From a checkpoint of a small mixture-of-experts model trained on Wikipedia: a variant of Adam for the experts, 4604 steps.
Below are experts of layer 8 (counted from 0) of a mixture-of-experts language model. Rows are named router (the router's row for the expert), up (a neuron's input weights, with its number), down (a neuron's output weights, with its number) and show model dimensions 0-255. Each number is 500 + 50 x the weight over its row's rms, rounded and kept within 0 to 999. Numbers have three digits each.
After each expert's rows: "raises" lists some tokens whose logits its average output raises strongly, later layers aside. This comes from a sample of Wikipedia text that the model never trained on.

# expert 16
router:461515499484601451483544513616473540502443567463496533451521579495531492493380516559518477426473443498575576530394444555585462363518481539562476578536426548410488469433499512572438541480478497505549423432463448492489519579557506632590556493471525484462509538458456496489466496553466463524514486535522551511548520483537533538533543481493512529500520566449517417548513488531498497461539447443506553462517500380494536498506502487520583543490474403586564520472552487495540513411583529451521581496380460554449489400404571481612509513535520576512572579485556488429508460510507462429582554477534524504503582608494475476418484427462436487447484448461498496469544438502503500438521444496484396547472493443484461500469476534414375474522515448554529546523417462476633522436458557
up4:541514434490544497497544577493538432630563558446501440399484478514401531465500576445501470528458526501526416541449521503475428447448473437427465512507500468518518468531474441499535528520538437500439440380495492523489549367512472538522502426491540538423585532497406398473439433462469427544432526562569464510475516453593493464500490477501440501513504439512544535476491516491488562472540491524476391517586653501497499459582473521459523503566539486494468480538491488496541452472525506497550481543532563521381398486552564567460576500417566504518449519521532574477463541446565560514426474471503536579445520537477558494585474529479617563563591481501547570444554465510477561492483538454599531497534432514451678466574487517562514482455569490492457570595500532451501558447506582
down4:574541494495498600534492397524433519454476506559425511496565583423493399553500414431457475492479555479476457537499469536480476540487527496572521504496466566457497507511474485495506523455497466495562511578491480470435467595334440396429549460408552472460460570559527519452506588479464473416552538511485596532448501475534413477464559516493507539565531483365557491476514473538525463460490437529533490507463454469544491566521520634515508481510437530525461508588478527511513502543500473537458609480483472483417567556498504522466509424478420526425555601530488404565548460517549484444535540428557523547530487491560525435496439535591484461562502478503628494485469521398575511499476526467488424540568508459589483494489498540519508541513570560379506439430418535566504552429356432
up5:579564571449513454511470509511468477543414520475447443559399575500604550548458507550533472513454447483483397555488495514459550521536612550435429537583431534485496433515430559438472447419573546503496481467520435497399490387458488491446520509464435520522464548570416532552491564550507447545410504409578583473472501466483436437531558475481507497506541553518512400450562479492407383495472521423453444566529512587543643418477507558511531524465446527528554497501456535476567512427472495538548536494504539473462499528503591493527460503514453547474457379559455447592525429513582457530469482581496445440486560453485460471596636549490408534516491565498508503472598511509560446478495505473599507489427514450459547497478511529547495504500601500446485435548492527474576463546489499
down5:505525550484439546438397407579529516503496524513490447441461503496577557418540573542565478479446524541498471529446533498537524551550523407552457587453484489443485575580465479471444619497472462522504568516487467528458549535526435371491543531354443531486475547524518492486550514525526507363439480605540370374507531514443431494410499480502538481537475492500508443537482436554467461474421551456481528514515447477539534467507508597522561504464532471478491546458502539582595494500549435615490515559402536486408441569548442542525456420437493474495491547458477497485471560458548505496534471497561565476580424532480414508518487519495431514451559545483544502481561557414438515528440469593462533407460464544445339523486541493567509507560464499571478508523566468560514544556437503
raises: ", ", ". ", "; ", ".", "\n", ": "

# expert 12
router:543495505438484455514469552524441444569549569469403550394491476601496517545543496466568425472519537388553511529499465483563507554467586541575514520501490488433426453459564512580376601536445455606467487562486463437545528574452408491611469481558565540435484539460485583478513407501522523548530582520566455575485467475453519464396431519419545509491506505548439465566415489442547539537482485471476480454485457437546513539511570498580600541541496438538515533542504507585530550499553558508436569558384473508449517506453489513481474535563531523425535492379542467441543526514461464454538413520568448513469423514462613405524366557503494459511476519473497433475407559485452560446421512559481453457546536426524502535473521512538451479488506450476574556491509473473483518529465439
up4:494502562528564473524535553544465494420475540509495413426425428544497432457494428447484568474487468465499446548538532532437492448504449532540504512485522508522562521580551464486541514483511538533532445505553516541548624485445552509508435467591407514518546551453387472568544510395536495503406473515476488465462508483523531552431463413603454484496527474583486512498514509509439444491501564508509556560579537498571468551529567518555457571496523339560447536421507540535618463527563461489517504528509422504446413517487549597403468485537551436614572434437466546451496533547497481424472475502577573507532569537480430503531550520468505495493495493444493479539509391337431452444389496586490475518402443411514484493457500471486559455507508504544540476503448469649470549484521461
down4:374475557540580575533440507463505514508467440589475478497516504592525562491531493477517503542537492508458522486494545491480480588412444510582564537535489482564445469571517512450465575506510429491471482536482604450517480623569421448536475462504618496536549623469471518470498461474563506393517446396509490573460455422498434544523343519540510590527461535568500369491512434472491536478494523634469403454493549454511545537427434507504416490466537525488528555483549439484435532487409514433594490502450517506500524525484396527550465655552532500521472448441461453477484536469439492422462394533520517522495454526531651489468488502531475460473539524455469428578386563482552496440477466477533527469511604528463480505449531521550483542491499538546525478453540462454517503511514473
up5:557495558552478662521428563571526461537602509512550525533468578512554479531472511481527435477463506547520383561528551401496442512509550518458477410520485536535539513458449485524555539513452541541589501454545474450496605475454471556477480401409518538507581473474501455605486516399465407445528615549457437538451561496482447476416484474486463481477569481520547488535470536508389502465525473687476569451465442465498458490421402463466527535493525441477491588561533531493438539531554517499513497538539548517477513483431520544440426418500480548496484499447563527530546504511533468529446474445510570481590454523491501556440493439449548461556488481437516450500463453520375527525534504577468487455538605549584453523590495587485512456438430426582520431497533593535498559466461477
down5:443505470383453509513539493582527437487527521519599492470483441410533507573499472525439537493504508549511476500435539497525530493445512452548518503558470464593471547482388460578504522406444355508473494496401504477455476544536556470532488468483448527454550471454546466490549422469503450528532486513500498476594549419542440493583471484459413554541512463481553609439482437644431487523432479485509525483525457530476473430508445626544489473499503507477575522432520619484548475505493378555511562444427565482484506510511516506463545584504429479528559562417406415477562581457440548451481547555489452489595499496516575492426515534557504465536505591533535525512570446494565460639482460499529585548408547518525480631513482477521485501547449460455434565535435465506471534472425569
raises: ", ", "-", "S", ". ", "T", "T "

# expert 8
router:494498525571489536495496481528434561503523531520435525528460453391533510494509441508536427554524467573500452543555521480444462535451437519457505444514526533577572454466501429470526474516468640499544584527528486477576487488480526646468466457535493486505453547491531481514414499549471545557567447478456498484500513496521571466565496540513440303526552440488579506435601477476487513590495456505531523580494415512557399566533519539449467451500484536489482467529465474500412460512495540529538487526551535444548530528438465584438522448505469511376473479358502503451453548586460540437496505572632465492521451513461471499515412353558571514492539506494459530570513578387450506496459461486473490405494508497640482497585415505603564558461493522442480450539563483480484485430545518
up4:479600487546577519516470603533409500445548471551507394454483528499504506530484537504472452492436450422580557463544484513518568492623455526553510436477529531520444520526493540476492494512495557464469484455462433481458584485570538565501543514427563470544574409501444476420504588451516522506488478514454532473405576456489531539409435457645480451621575589508456469538548403527506390535537589546518492454563409451495505466495509432458493483502516498562582621451514460496506489544485546485431501474536478481608507585420456520503405543444458411433485537432530482598484486503485535521484398443500503462555467482455463443480487552498459485440408480494414494411462551531543487532544581476546474474609440444510512526470523543500571490450504521516552449546471475546609488529602555
down4:547521499543547453417445505502456462496370457514513424527530493577430521472596459422561476554540478572543443569480488476510478527522564550547605462519513515482513483448501471444506495469479536495495497497521487484548459425383543520484387510458518556466451543511391518386486601438440527415480552516409527542558478491535500418491575656522381516521515482453514526534510544494511496497501562489546571573503555579485464477547508487565438508503559527565515505498583532533602492383490336513497547449521473514532594491539485481494477453537549486473631566455371512502442469380419559395443553469444462542485552510504487470523535475487495576543455517559446433461446485513524512476526486456498471501478549552511529561524502535448516569552508518531466474521460484434474396494424598
up5:457410501490482526546507481489451550377502497560433503452500465484544549445544473455443440561446617506447509506475473480471554567485450453450498515495491473532476515597452460494610508531510486573507517441508478539524529579463488532482568528506595554503475509534468493465601538523490472499523521531525428537453519441514549510527504583550546525450465530551498431443542601528542541488560498484490462482559626548489566477490513503532465463563541399464519518433466543492628459459486482491418445523620547514441468484527522599565461431495448497472410434433582415528435503443554499507474515496529515482417526504581513474420449496489591486480584575512468574441491440522467483528480546458392539566561521286418466473505567489557503540453428451482522413495458373546512606482528470
down5:501429554553477516457577500527522501517589534482578459500456580411555498526486467416492539474462545454506513566502559588467570442540470543505624377546478481500455510554568559541436526531392493453416399498490418482462558468568546501488497501467408515512496525583508530443527516632556532490510561473559462504492522488481545533422525473455476535531430524506464511574584626601528421551487438403564458497549594459472449429510493502506461425401433473597459530435481453428473521510493441614549494476454499539473489464469489465471491543534584477506517539442491527452492607412452474602590469478546426459467416512447487494536511486522504409531489478449523514445506566492495548483489477572461521562409508545489502397552418486520470468496580450592511502460514572415550511468462499
raises: "and ", "(", "re"

# expert 11
router:446544520459457424466491537480613411542497553552554513496481462549448549527482481449482530551507562447414503532582564527491544370514567420592569514530515518506519504591480491519578491501509450515545556505464443560503526542446595547491481518589474440432423511515468347462471515494442560482547403582446443460573546528457473497478512556507470456534458541541561523445465552477447446498484407602574440499590546583517445477422520502486462389470482581407484483550512483497483420547510489471482482567574516489450506519561554417496540439492547421500534497369445488463455419525533528586391564449601493460443437517523449506555410510524447528561574524444488592545494475496497444580539464445534500442496461509504456509528492486568575472455470468549463492424542491455512453493571570
up4:479482467546473520491457512398548488509536579467394472537470512525451521524530526419415448537500471535448371549471580546526535383545527560436463538580531484563446551482424503522517526470576609526568442472437446527529558440412383537471500458504423518468493500566536468469490546629477461520574537476430453466463534604488485433560483461517550473477521562410489493361446554415501380531456483470434557576522510484455447482498524582616525426468460477542565426551473530421496466490525523520522588503512509479507537507423487478562522504511586444503474501470446527488396447542476470484552585430558475570474582558521494496509466468518502545522574504549498519618486508498536418566578490552405453457508535478573545478573530540474495531485537491451501561532543551407489519442562507
down4:474486534471553550493500448521376488543440436426557438449457441486501511593648525532489497406407558473559531468547522517462470475483451518449704511536537467441508529597488509480534480506450492502498541532515539475508501499465540426516498556519542453515550573473497502479493538575550582528451421464514532540463510461438468441491446593434475506522521470549516459475464469518481629543461557572467495468505483520577513462463504519459524579559545560605524547527612519453533522445475518500440528498576406509554526545564471456529430554416510476543483466566433500504455521478517513498510525446510486432427401441456586362514527565448474484367489473499551472472547518485455487560522350503489446522573470409458381464462512512540510525470501402476593526482521516530564569441490493
up5:540399447441444541589496472439472474479477418495442502425495479495554552476567491588495505519496548514527523441505452479581431514432457563536488559463491460436539668482507448446482496492478514412531486476440513553468532533459467429487620565522468524552553546511370595518559450388591541498559458465471434547494507548477436490376443548606473498526469510460475516549440462540484590527517482425498463548512485567498519491578434561468550438461500485443542455509491538455511510568583450484497590508484469528442575543567410496416404482569631506506539610490504509504607600470538490484408487480453589549456518516583552484509500488465479458482463481520553519517500444536492459568494501504539496530466438586528581521495522595501492372559461568486528529476545463552469516511474454
down5:464519444572471461453523533523471457525476471542477527534557470494535442525497397505520518583432521474501518427552504551535536440533585498548716507526598437523542490545462479504492509450330508537534438520603504605466511528463582491538468581563472456459414518406540448444522476505594473476522396517441525544486630510460569536527539528492578515518423525485486512484476483451435454506604454550468473529509506450534459521492499473525492483505585467324458566477463428540480529419483421408517500496540559489513483468536450566506476437474509590420520505400444426450432488505516524574558534505541455569491474545496484556553448496513478478523499487489528554516551545472460523516431474437533591490482600460541544481442507542514548575463438543482516536424475437522503478432477389
raises: "and ", "S", "M"

# expert 0
router:524516567533509490450570467500523511503570450523494534479481577506587423555543550554528460520493543481513452453506516467411488520556482418595528374474548511427574517568537494495420475526496444462518456573492490538489464420592486613551487561448502503504457433459545538486634505571514516464403473476509464453601547568491557454401528484559419452599496579450601595470443468538524536417454574365566409498602469427517508498531484412428482409478494503495496535552562468449424428575536521451438398482542518505391407458511436454450440463485455454482480402522518445474505594489505498451485469478503445484466533529482506540509499431611510605557498495481569479517528476419520469486501532523542569485493500541478523525542488398522511469553487576560509495495512519430474530528491551
up7:543578514453442518468489341515505462610494497546430442548506529437498562564447483532587442534483552463450508518501483406470614473517537544438514547552556467523511551379466421474524540543452478487521415479544510371493573465526522558458575486614480422507517505564511521532475436533489475545482572413508561459423534508516547589518496530498475481464491482550422479511513531454537520470487490497479508573424512486558517503502530547508521570512432433454556590553523530446499530405551442528571519476451476496432576560487447574562488541609550415539467491500457454545450489547503516454597468442417545439474424568409535531523508530497524480483443552466450456479414503477404521456482438569545457473501532439539438415457543466547517475553483597556484478473426443541607432549609438
down7:501520585476488512446534537525479426493408491466611532443467523441485540523529436556473520593500627467513541591522524571530499504488466421557620521530389546433399437528448498468495523476554536420528455547478496518517539429540541492570463567528510505591487424535430497563511485616486592427482533548429524606486525466528487496499565590500466463551482480512495487464474481476487544516607566543669397569487505517431480502513433436496584489477441426481548545452392471459497468426528509400497569432537548529513592460463479414537481490417483435499555461488500567495461473460582541482463492413477517475459496463534474561495499489463531463474490442470556524550435535578509480432411426476521451443503522435533537493528442469587472623553510509506433525403464546466503535477510530
up8:522416451467385524461543500438470640478523459533526494483468473564513487529470457507474518510455457588528579604581577574539541478490591548512460525543520511532483560474499532496531457445480590502579448413541504454468461555448560524550553568477401530571514437445507525536504543441419501525572562503524452403389520406540489443444473475465567484511566520416535514545491501532507471506455525483465578507479436501445488417537506521475513507555398492468435393470507504522608488504452456525475519485512485462535407590509459518493364500503586495413433527489571528477580448535455548469491518454492575444533588473528435540552533503424539384478463493486477491519584436454613622572574483610478430540509502575516458486504572502438508552479515542471468503515489538453586530499494574
down8:517463493480526428492520553430566574517505454523480577609515478556441566451435609420482534484463483481536543554575547529451553478576556496604515478508572535479485561572523469288474524504461532497471511463534490509508529509580453505474497457474511538460527488531496456513435524523547512490496488547530496557501559449491455414420514423452489515458440515518505596480496409505510458525581540554526586596498478571552501538574467450546520573479545435524409427513586458421353571528367522504502514510483484463471557543495495471515515463538471521526525497484484514558497558378472434453574510492401556471521516478507442429458616459583505525589515502557511533465541481515469476464489521524422420499524494438440577494459480452483498471395448448487584447529533559491468435465362581
raises: "and ", "in", "of ", "or ", "in ", "g"

# expert 15
router:456485417482511430503461565532574531532542429521525586602531520587593557545437466505577496442444497463521476531590483404503525519549508535387443545536544490533556456483520449492505483484459561491460499437511512477384459433412524591487494548486528519482537519536437534551567489433460447535490477462502533576422419543441536494578587557438497358529563456562456590611529528475556467520559493448418462474487435482554432485555526453510473532584592463546531566506507468478515534475392496532524476532527534510538470440474532509597443437499552482435470512474429434514434467472499588487509453593473529495397550546406484437517581443515538445464471490426461426538465542535489510536530464500481509488435462532491439501574447494500483579528610476538482496682450495567533511466474528
up29:467472515553573566428455523612468452513644506507493479522537355409508464510450456477487450530443492461442484512541456471530470491501540523460467494555408549515516479515405550519592535566522576462523583453499468500473467562573491559501431466476545437570425406565553527511526471457518596640554447471540504480568487488541520491520484440541505484541481404504497554492502421426558527491562504532476547562484494478566466445444462432390496517517407510479557497409580455476503479590500564481524460582582471476460466538561576452498497417479439580491487526464571537562549477459489449470470522423458487476448508516419407525497514469476493510527503525523526437554550426551476484405480523459579533495459389537462450406485601506477583462448523563537483495552471496554490650452580514
down29:571544530539511454550576507455451497448526351428499461444420582625473420519570554478467562467449490490513496396422422537448488501491536594587558426556481470516492528506570493476396559531487462499536466638482533537472539546435452396494468515580535487488519459558452474412595547403513528513530503486470573530503534563494470544560436496497481493548517631540538583517525407548405516453506397410573528479513462478441542586540477419515479592540525439508470406490525506495470473495497524505536550520567501502487492495500527482473502505509490434517509522464473343563525533460439434558563492474386565464558502529532514482555485453503557567476553523475494507443509472409476475534457496509509453437513501579535496591502468561482484486548475507595449588443426541451530451494416485
up30:564523460565419532499341448424589507490449416492504491537465497566425521461452499508475436580527474515512487534487506455520489534508509468564462503604590492586514566463442440504470522422599475495592426586443542527486481477427463593584506460599447493534560653509503488519512435512419562561493565499461494558538460568466514506490503468499531516522472518463541522538464596456539552507492503479521551550477518525509485524521577505458484462532415365496485473583487528469474607434546541518600518495436450486565433526574470482485393439620415463542552572430471512435499586444505526500457557536508477550525538511551507581500523528486497463462538424449583501466589547494443432515468491445508498476510413430582482405488530545561579566472446464524448476523487516481468460407448469
down30:501480521445639525443572442605520523479463416507500489552542562392555385459526444502480498470430444543466545482383538487506416476467433524519510570375480553441530475486608544580497465553434388500396481537501474483519491481536510414496481437468442465477549533503486534493500494608489470510501490478600540533526514449466515436560512494410507482438550447564503501566579375477433517539530496498465455483472528571546454442497525571504500494544482455543512468427493519477461520450458509512539532503487509547454490520501597439494516471596517477487536540633471511537512507566503463503609485465528498554516520683425428521442583483542556418506502493444508565493503450461422439490491458457610519503442518480563548541554449498555445584506550539538517496553434376516431499548531475
raises: "of ", "| ", ": ", "("

# expert 13
router:495496498501517518492410466501404495507566492533497456534452445483498463564589542503522407447575526614524498492486491440394493506373475558486521491435563468515469463545577501482457506619503497563578560527523491484496470474498590608414437559460530464574508614410459435517486497486480531559460469463443485491475465462426562466450439511536430398487614385547476525537536460498583570587519497526597487460457432573543387499607487584432471462458504534545506460512564448520482471510493426471454525460601515489521488508437496546476465437568554431524492485502479477542572552553435504537464426569513503417484469567442483459514481516509557515439443428439492559472497522591516516474472476465482508456511513536472424534600462488643430559492531494510485410534531424589536455460453524
up4:463507514539509574545451373463482545502520587390466519525554439540514548436479481497420424537447587496471494452525348475505519469520438543464447520533490454472543523529428562462443486537484571520496533407453551481446403519365525553521483573524584537443570543415542464538428420534505441491449527354470546516513483493481566433511462439530468438463430579568507511525474520470525528504539432641502573400517471563531497593510484527426493523568491483442524447505516523474495536466551572531485482495588472491537489573546472486566482565540503519467536457552594557498525450444469464468475569478483538413518473429463495488428502534452508485516506546555549432426505507581484434475581587656528420567521512522486569505525530519498514465494475475514542404478500474464634533548485467
down4:611490472487424438457524554530408600491522526538449508491506595490602489462455469531532466507503490489444483570491511398469556521507544528431421515622490468578480558412464535433466426414475504462497465422449405548488593468514520522456517519563523525493455557481614516546515497514457477527555606427618474580433541551459483353415482558473528514355510506530430473598511481530542573483411578483518542522527475511400478423497563482518521497503445503549450456492436493505530471506394501498567567495487589499506474471515479482517504473588472446486444529492434457614489588545421488596484547468434412510549587517556510489545508512489506462480518403533538511501389535521520588515446575535549490500560557479501489501471499553507576516495520436448505552459496580451489492484485452
up5:455602504442488592491477540518503425416495447449568495594399485638616487464562420529468379486488422462546492553559482539511437489562498530474518554539552440531496485505515476511487535433610423493574479448546471502435485480576414568548478468565492464553463431533529565554502465365519500415506510463500510407511546461471530479469490530514484529623403518481439520595514531480579398514544423450452495501632466456462472439496498436490480489461556450517479565538562560495467549434482569475471506518515457528475511433473431451527479480514562497592588568532438465480476516558526580539488499392486508517465570477412507419444499514445517445563475495541483526528428445501529566548487541461458511531461434506503538510503450562506527428461458546551499518550526494523449658505528574
down5:594482469409510474515445425456538531456472521553577474462544533458505509527594543548517541526480506606476432487498474417498495451436459447519688550495542538577449537478527538400518549464359488547477527557553447498413462483393477532471500555511496518553549508463472513498499591519462547487510454489403554573572471486511443554530580511465450497524450518497478559502502420486490485560545530512531533517437456544487438567585504541515512433550489505460479487458497553529543363556600429537565469487519538531535521487508520487482525517522440522506537468518460482451498543496325385540534489538590481573513514556454574555528421436615477406523510548473509402465448532431463424456473474484514503485545434510501510481494442498652455532400531493402571473511496522472514455476479427
raises: "in ", "and ", "of ", "(", "on ", "to "

# expert 2
router:496527554518464514495490414512390501508549466552531470528525464458539400522507593503536417521553539651501433450516476428474424507399417494470531483534608482594495447540432519399484500566526581568534519528507494494517580459538555546413422604512531416506433495493497477485401545506476536591523464472474442479409462558472498548507434531497492447445527427530540542443518434485458559560483510564468508535494535623540408569518453595434424445476544541529488426451492437492458471505511461511478492535541427506533487517455438521506455468634477476443471539487498501575452548546497551490418532575556514529481437579479490518442508421615565500522494497525499470577446480557472437521422526435535569389518499531576463462544457516515564554474425544451516489462568453543512427463599539
up4:478581522479477457582500536436505453453575481437491485463487389612592463500474436406512439499563433454583478507530511442520427542501532461420512528581504489517486471603487540507413554592504480546537537474446434533479401591383483473447502491618488557522528540514520553548569475612517613531556501419495480511472475548467582546601526498548559415384506424542529496537545475460452487465505418569566596447556468523422470538375500528486521480474431509504449510450613445491518545420513473523601464537483443453562477520454542504512458479574509542521470510447445444480478395528508487544475475520547488488474484521522535542488447523554408475394537501514538500408514523525540534478564464575461464526471494405527463486536573511540432494477484452407503439482479516601488481452540554
down4:530539489499474476393516517512525538533555511427519553430476441511464571555673405498418424507481541549449512491495508519603532487517559531550707416442433486482519443482467376436434615486442532562435511555539580467511474507520534477507457398399486504503510513521524489502450490551491403486521488515419452537482513497442481424465435514494490489542482554413473542525517495527481537545547588514600544533528507445545444472584555538491528491520448479484554538454549450480444543546461477532582555510503510472487491430492638478517510518449509472507475436486481492551465524588444552488513415553475575504500445428472522631582500514460475518485557551502531511496456500588555517391512507490492362550569502399519435541537450496557465550505559446542523460459461562437481456487527480
up5:438550501553488603516515555478587414471444446516500465418516645512606493511514469546452496544475468432490564497486572458494523552505596487494519482428543495452527576481560505528487411480533538540368415528470545468416464494492428448499529491420569497522495516541546552449520531453557567462442452479549547488488497503490464524517528412531544519504439600537499565588436516521458437515457610435536513455581488434465564531379494466549539497495531566509485525600507501497576535429567482478492483499339505570489499521538474449413492589467476466456446469467512517546493533479565534588484380430461486508495499408459527512523534545498413498494512483539461440474487394372595504472482472521615481591377442521554562457501476478426478427459535508472540508485525518444510509527473443
down5:432578479526475502449568519509607481491408527488464407439510550513550488600428474487449508475555493500475607499451587497486516551533488519535528482517551506498476509480666532546502470448551522481437468633550535440445456439493540419495558459476516555463466437464546491526552518506543519406502473528507508478487452510493402511587469530542510566487488528576400463531471572511452504474480511442499503481457533358446560535460394433482609458467485410538514518586520493494489555399521519495411438489381501547412468496627491519553546477513482503434515464555487420482509545452592487525531520472447411504541575570522559517511408467431473535519573449544557605510490505462523515541543511497475536579454440558527547553456473503437427515503490571449447499477542567537364563545469440
raises: "- ", "in ", "| ", "and ", "(", "is "

# expert 19
router:577465468454470507509476484578649524491435470547506485501502547515441435460445449449550485444548528460548582395504422547507576495512509514517426572467487549438508461470548501492419554475421543418563517491577543497538461484544513604428469475436563508539562507477472446532485481442451541464444526496539570496480558543501468479496519475592466580479586517421524458490438482522607541411446539461457544385474550403425507394440520511528558508531507452548419505609523494436426537510561549489458529401463484507459505487432542509524448521459454471582557466614532497440447519487466388570500435495505469540492524513514507485573566562437554477402480490480582536434568530514512543474585591385498451483432543468497439533498476516465404492520448522503522518543622514513590479525416496
up4:533475439520455615488508417432482523570417525428493533514495538665533493450518467426488505479453502494431497471532590502541488515442590486531472511565517478546478536568479480465439543610466523566530530460492440491386468516504422535480498552545426463429530520579489505433507527468600615471501546516397420443504557492497548492557484527499444513498562479537569518484492483515505551481474623507443510523556418496453588459578477528551444418490391536431429449516507566476518570482503509537581454466542489498498428528504500409550478537518483595524476613475581445520428541409488507540503445435439569545454523467531444429489504515484572495546457541564522490468534575547483572492477416460483536482561494491506460372496460558414558545501543560494362458486438587480521579468477540
down4:431489625453528447564538496487492428473501402542565460553418527540569434496486598455513523549538430492530482516498546546498565588410516415474546481410528480385496442542484486444409526492503581556524549515463549513564448486472438485498521553552443489508488415533502482489486457540500455546483654544478483622483481455587449586483531456541523568557528484582472562620531475413546504531470448442495450541558523435501486476495443455494541509548575542496629504465540479478473405489546444585460441511475488479621540431505518408480482534492498546573486476506477451517470475509609476436465482493495483586459458533525423490502536430554443449448584584485504510554461458560408471566562434483539535484459442530379449516498525456530468506476483550581516448474488457514442460534495391
up5:465566513523465504579518492586497546492496450431477549507462481449542534543551397447445490407479535601491483540476559508474516591404526515456509441518477546471437524517470521496494431463503447480503570568558406520525482506501531589532563540502554497486516515428572494563544518528554554533483515441515510537440523594514593483651494492511457458483532520493501509464591486541491438494445499394473477483565592547461492508526536511466431425464448430441523535516512406474525407544525534501581549520558595526625523503509500604504496462453545459588488483507526553490443429488577468434498594475483448523509440496548564511413393529521539433479417518476382517395482543541608602555494513479501528463484425526568505465446355429514447419493565411496586515495420493473515554481529533
down5:459548532519503479551488569527496496435410431498500483561491481435498465485583460492450473605517508555509510534522459514499461534517508489472660521559524444401418498498447561509454396529477516561564520454578582591474462533515410423480554555500447497489495521509514477415392558398520629532516561500498463598460525562496432401464495475414502588386468530480542516541516572522527512554516514426521498558552398518543471523522496483481474508466505491487535541474431419519452491547538495441468412482433547509564470548503561406437527525517486573500540468596603531520490518541429422525486433498473619490577381537457553452469478554435421482618526536487467603532471551502464467491509515449389476469469521478535476527440513517413544564496462390480551466468443528487495538458515504
raises: "-", ", ", ". ", "in ", "."